From a checkpoint of a small mixture-of-experts model trained on Wikipedia: a variant of SOAP for the experts, 361M tokens.
Below are experts of layer 10 (counted from 0) of a mixture-of-experts language model. Rows are named router (the router's row for the expert), down (a neuron's output weights, with its number) and show model dimensions 0-255. Each number is 200 + 20 x the weight over its row's rms, rounded and kept within 0 to 999.
After each expert's rows: a language model's description of what the expert responds to. This comes from a sample of Wikipedia text that the model never trained on.

# expert 16
router,205,187,227,180,186,203,202,203,195,178,194,216,192,247,177,172,263,209,165,228,204,183,206,182,185,198,178,167,229,207,182,226,166,230,181,194,172,181,190,189,275,176,190,209,190,178,179,199,188,187,191,177,191,229,188,219,198,176,166,170,192,201,174,204,188,181,211,201,184,167,209,201,217,198,211,234,224,203,224,210,179,212,223,221,175,221,224,174,207,166,219,189,213,233,218,207,219,186,178,205,198,214,195,181,169,200,201,216,194,180,196,225,193,200,169,200,200,221,207,207,197,217,200,181,211,202,223,227,188,172,202,188,178,206,201,193,190,233,172,199,216,227,163,237,220,167,236,225,219,190,192,178,207,173,234,201,198,199,210,178,214,174,210,213,213,207,219,196,241,187,204,170,203,212,211,185,203,178,228,207,206,220,221,211,163,178,204,205,195,184,223,221,190,223,199,214,201,230,205,183,212,207,215,241,212,206,216,205,232,252,184,206,220,162,241,176,211,184,182,197,203,200,215,179,199,176,175,184,180,200,216,167,207,179,185,214,192,189,191,185,222,183,169,198,203,213,209,218,208,221,216,158,199,213,199,231
down0,185,177,192,241,204,194,207,180,185,197,174,186,202,209,213,202,228,213,240,163,208,204,200,198,237,167,167,195,199,219,205,225,177,207,201,193,221,188,206,163,200,206,186,212,214,171,211,210,276,215,198,191,216,189,191,223,167,163,223,209,204,219,198,186,212,214,208,216,213,163,194,200,215,184,168,189,183,178,179,203,212,183,173,173,212,159,181,193,185,204,211,213,175,192,182,196,221,208,177,240,215,185,206,223,194,176,191,204,215,200,185,183,209,232,220,219,214,183,185,198,225,211,181,204,189,217,169,205,219,202,197,217,216,206,217,216,190,172,204,186,197,213,163,202,221,182,182,199,232,211,218,199,201,200,197,173,217,198,193,239,206,209,241,198,228,180,168,245,223,218,182,195,216,214,225,221,204,217,163,191,219,219,176,169,215,214,154,213,207,161,186,204,201,168,197,248,179,206,229,171,175,212,202,223,196,230,190,193,216,187,202,197,202,226,185,176,152,171,207,193,224,195,195,198,218,201,168,229,208,198,203,234,219,205,200,204,201,213,198,235,178,229,196,191,224,210,191,244,221,222,181,202,193,234,227,178
It responds to: Before personal names

# expert 54
router,229,210,205,223,187,222,196,193,189,215,167,214,192,208,190,150,221,183,185,204,249,205,193,174,189,224,177,201,211,201,213,187,235,229,191,212,168,204,212,195,206,219,223,181,224,153,210,202,233,187,213,206,189,196,215,196,215,192,199,235,228,206,176,193,203,241,203,193,190,200,225,197,166,201,208,217,182,234,183,198,202,183,215,191,192,194,197,230,190,199,226,186,167,202,145,158,201,210,177,186,190,200,188,209,221,166,191,207,187,185,195,190,234,194,209,189,209,189,186,201,198,203,186,197,185,153,214,170,196,200,189,192,184,224,165,263,183,185,161,207,216,246,204,168,211,203,207,213,201,186,180,212,194,220,185,181,189,171,199,194,196,180,192,199,241,201,224,238,136,199,197,230,182,210,171,201,175,173,186,201,231,216,206,194,200,176,178,173,172,169,216,193,229,188,196,212,204,200,204,184,188,210,184,184,209,216,182,189,168,188,230,196,204,189,194,205,197,216,209,186,187,186,173,213,197,192,174,192,218,157,207,214,213,205,194,195,191,139,180,216,200,196,211,233,178,169,214,218,164,196,153,220,196,211,189,204
down1,213,216,208,222,170,197,207,194,208,215,185,210,211,216,217,226,206,216,188,235,200,152,189,198,185,207,192,197,183,212,221,205,227,194,193,195,181,209,209,196,196,151,185,190,201,188,196,208,232,219,196,198,216,229,187,222,215,219,205,208,154,196,221,184,206,205,197,199,193,206,183,191,191,222,207,179,207,221,206,185,175,210,214,231,191,219,217,176,171,231,227,213,213,173,193,192,204,183,175,250,189,175,219,191,168,195,229,189,162,203,212,183,204,196,230,199,190,245,246,170,206,206,217,186,199,212,231,189,221,181,187,181,189,166,200,197,186,190,201,187,199,213,202,196,199,188,226,197,215,199,211,203,185,186,208,198,210,190,199,175,196,209,205,187,212,201,195,123,197,210,181,232,234,212,208,209,180,158,191,210,205,186,188,214,206,259,226,170,196,218,215,226,195,207,165,202,223,232,159,208,228,209,218,206,173,163,186,193,212,192,240,255,217,249,196,221,149,203,212,180,202,168,216,185,181,213,214,226,179,221,223,204,212,224,221,203,200,202,206,219,229,198,214,207,228,223,217,189,180,222,170,215,213,214,226,234
It responds to: Prepositions, clause-initial

# expert 55
router,214,183,201,176,175,170,219,185,189,215,180,208,194,190,175,207,187,206,173,206,210,174,205,191,230,208,239,188,179,150,217,192,202,169,186,172,191,214,217,211,168,207,188,210,212,188,205,196,185,199,166,179,209,170,200,196,171,175,237,177,228,227,250,207,177,202,223,216,217,176,203,199,203,212,193,162,216,204,183,171,215,184,206,196,208,192,173,201,194,179,211,175,221,204,183,241,200,206,227,183,147,205,215,205,182,198,208,173,166,237,188,178,213,181,176,215,193,234,183,216,245,192,202,191,223,208,227,194,213,158,211,189,202,187,205,193,183,239,194,182,167,227,173,217,236,214,152,235,184,200,174,198,210,225,173,191,211,234,183,182,202,170,166,181,207,185,207,213,207,221,204,192,219,203,186,217,152,216,209,210,203,208,218,200,191,219,192,223,211,172,195,184,206,171,177,204,167,220,169,193,199,207,173,174,169,201,233,202,216,191,210,225,178,179,205,188,181,200,174,172,211,192,200,222,172,167,225,220,186,192,188,218,220,190,184,211,193,214,212,225,204,177,235,206,205,207,195,189,191,211,162,217,228,217,230,215
down0,159,176,184,239,214,200,188,236,207,201,217,189,192,185,188,227,199,196,211,175,230,165,226,205,195,222,203,209,214,221,190,215,209,212,200,170,182,213,187,228,235,173,186,196,222,208,183,208,194,192,207,176,203,179,256,178,189,227,183,198,212,216,181,213,232,227,197,202,171,191,208,235,174,215,202,202,208,194,211,204,186,213,195,209,194,240,188,201,238,219,195,200,199,239,212,190,186,193,196,190,189,207,239,125,186,193,214,205,224,203,201,195,223,218,188,223,191,257,241,218,203,213,193,206,185,150,185,176,210,212,223,215,173,171,196,199,225,204,229,197,163,201,199,219,205,197,212,207,225,184,201,204,173,194,211,219,163,234,192,179,209,192,196,226,178,237,201,214,206,216,198,202,198,211,167,190,211,189,202,217,221,211,177,189,223,187,187,188,174,203,194,221,206,203,183,209,187,235,173,193,254,194,216,173,179,214,223,195,213,248,169,249,204,200,198,175,169,198,207,172,193,165,184,185,223,183,214,209,193,202,222,214,175,194,198,212,214,212,225,180,217,206,239,224,199,209,174,203,178,212,212,190,186,170,220,198
It responds to: Quotes and participles

# expert 49
router,220,178,230,197,188,226,223,187,188,202,162,211,227,226,258,206,182,221,198,186,209,221,200,210,186,221,211,193,212,200,212,224,214,202,180,244,194,209,220,216,178,230,200,193,196,191,191,184,198,194,188,200,194,233,171,193,176,187,218,193,213,198,189,182,197,190,154,210,188,208,178,186,173,203,177,203,205,216,167,129,194,225,180,187,177,167,182,217,207,179,200,163,181,187,170,215,184,219,226,236,178,201,215,193,234,205,199,249,208,177,203,203,227,221,208,209,240,202,197,171,214,201,223,171,164,190,187,185,197,235,214,164,187,199,184,199,207,207,199,213,213,191,222,178,180,217,168,174,210,223,168,216,164,205,190,203,166,193,222,221,192,195,183,202,180,194,234,243,174,213,205,176,223,216,220,220,217,212,234,228,217,191,213,210,197,189,175,213,201,192,201,196,182,206,165,179,212,205,166,212,237,232,180,190,199,212,182,205,203,188,210,209,193,218,200,185,157,199,203,229,197,205,163,211,232,209,183,180,188,192,247,199,192,245,201,201,215,162,222,210,218,191,176,208,217,213,217,221,188,223,181,203,222,198,202,204
down1,158,198,210,191,211,185,205,216,209,216,216,190,201,234,194,206,231,195,187,214,220,200,205,201,180,191,237,217,166,172,229,223,201,187,183,216,169,242,217,240,184,204,188,225,184,202,177,217,204,192,195,218,214,203,198,190,206,183,192,205,205,201,198,174,229,211,195,219,179,190,159,227,202,181,218,203,207,173,227,181,209,167,209,199,204,217,196,218,211,215,204,187,181,220,194,214,214,208,207,216,215,198,217,215,219,231,197,187,156,182,217,229,216,196,203,198,227,215,217,207,198,201,205,228,222,222,193,174,212,203,173,214,238,199,196,202,143,201,203,199,212,200,230,200,185,218,194,168,200,192,230,193,193,224,204,218,252,197,164,224,216,194,156,189,152,184,222,202,212,222,197,198,192,193,234,186,207,168,226,208,170,234,194,199,153,210,190,232,203,203,225,184,165,174,198,192,207,156,188,218,188,174,215,213,220,212,177,170,203,177,232,216,212,178,213,191,174,199,203,221,159,181,173,178,214,223,217,204,209,187,220,165,187,233,192,170,159,239,209,227,168,202,234,171,208,189,205,217,186,187,194,167,211,232,200,184
It responds to: Capital S word starts

# expert 60
router,221,219,193,224,173,205,241,201,220,211,176,211,181,213,181,152,215,220,202,187,237,221,189,174,196,204,163,227,206,203,211,192,245,231,192,182,182,200,239,180,193,220,191,173,228,148,196,222,216,179,222,209,187,182,219,195,216,214,194,218,230,206,174,180,208,223,205,199,175,212,212,184,194,190,220,214,213,244,180,199,209,181,211,192,215,199,197,236,183,186,234,182,176,179,159,161,212,203,186,199,169,221,205,197,229,162,201,197,191,209,198,198,217,202,200,199,218,208,183,188,190,204,162,190,201,157,216,181,194,208,180,209,172,215,195,259,198,185,166,210,179,232,201,179,216,181,207,207,187,178,207,206,210,220,183,166,207,190,217,196,185,181,188,226,222,205,225,233,136,206,221,246,199,191,171,209,174,180,198,189,213,214,223,207,206,181,189,179,177,191,209,205,217,177,201,208,199,203,204,198,176,225,201,186,196,197,207,205,171,179,216,196,208,196,183,204,186,229,221,192,209,189,186,207,194,194,187,201,209,157,217,185,190,209,191,181,176,145,206,217,212,176,224,233,189,154,199,214,157,210,169,228,201,211,197,200
down0,170,201,216,173,194,199,214,206,192,219,213,209,197,200,196,206,195,214,180,191,225,224,225,219,173,163,224,155,184,199,181,200,227,178,164,208,185,232,195,186,196,174,172,225,210,222,185,160,182,221,180,182,185,192,200,165,183,203,175,198,171,208,220,184,208,211,225,200,198,204,216,242,254,216,188,182,204,195,194,199,194,175,223,224,200,230,195,186,258,214,192,187,211,209,198,190,192,195,237,166,214,172,198,168,191,201,166,177,189,200,194,189,176,194,229,214,229,169,167,207,228,172,195,184,208,183,200,173,214,177,187,242,181,226,175,175,171,217,218,174,223,232,203,215,173,184,213,191,198,208,195,188,204,188,178,189,184,211,214,193,234,184,205,229,216,213,182,185,234,170,181,199,196,196,205,198,182,196,190,225,198,178,217,175,212,233,207,205,181,190,213,226,230,207,166,189,218,149,200,214,202,204,238,201,204,178,210,212,182,207,210,177,225,189,211,175,214,198,218,132,215,204,232,202,185,172,201,208,195,213,200,227,192,213,190,192,197,227,206,183,195,187,177,159,169,187,205,171,187,215,203,225,190,203,169,215
It responds to: Prepositions after nouns, numbers

# expert 62
router,238,211,182,236,170,222,213,203,193,254,190,193,219,216,199,191,237,240,198,164,214,207,179,177,201,210,177,203,225,207,226,181,233,203,178,188,155,218,217,190,191,207,192,194,196,174,238,181,211,207,193,212,216,212,176,171,179,192,208,222,230,212,197,208,214,208,228,195,191,195,224,163,179,179,197,180,185,215,176,177,212,171,193,223,196,186,213,225,180,207,240,207,201,163,188,183,200,192,191,177,163,204,182,210,250,184,211,209,205,184,155,192,219,212,192,179,231,227,185,152,212,212,182,166,214,193,209,208,193,232,204,210,170,221,199,227,188,185,161,211,197,214,183,211,184,202,183,187,210,193,196,211,171,219,163,161,198,203,204,215,207,180,180,203,187,220,214,217,140,179,203,228,228,202,178,216,171,185,205,197,215,196,223,199,219,198,180,188,198,196,223,181,193,169,215,239,206,197,192,222,195,215,194,182,199,224,195,216,179,208,201,213,175,226,176,193,151,214,184,205,212,172,187,193,172,236,176,192,194,188,227,228,203,217,199,210,210,195,188,221,208,192,233,224,217,186,203,187,182,174,183,246,196,197,216,217
down0,230,218,218,183,222,222,175,206,189,222,228,191,203,243,179,217,200,237,188,180,199,198,233,226,207,223,195,184,168,207,185,192,205,202,200,216,165,162,224,225,237,195,213,212,186,177,191,185,209,217,179,196,206,212,205,221,224,219,217,230,189,186,186,197,207,200,185,223,194,194,202,228,174,188,197,223,179,215,222,185,172,207,236,220,177,168,210,180,208,201,206,195,187,209,155,191,232,222,211,206,168,187,241,210,176,225,215,194,219,206,200,137,184,220,216,172,175,179,259,212,174,232,202,178,196,202,222,224,210,199,222,169,192,211,160,181,190,194,194,207,168,186,193,186,186,199,212,177,192,223,196,172,216,183,191,215,217,217,226,184,198,220,199,203,202,200,234,185,161,228,229,233,208,189,213,225,215,214,198,210,227,208,187,173,186,182,212,187,179,208,198,211,182,225,213,190,211,196,193,209,203,208,207,203,185,212,221,194,166,211,164,186,213,197,247,196,249,233,235,194,216,215,239,176,223,212,198,204,222,208,194,190,188,198,241,202,207,211,212,185,200,184,185,179,185,179,192,186,193,223,184,212,225,240,245,192
It responds to: Prepositions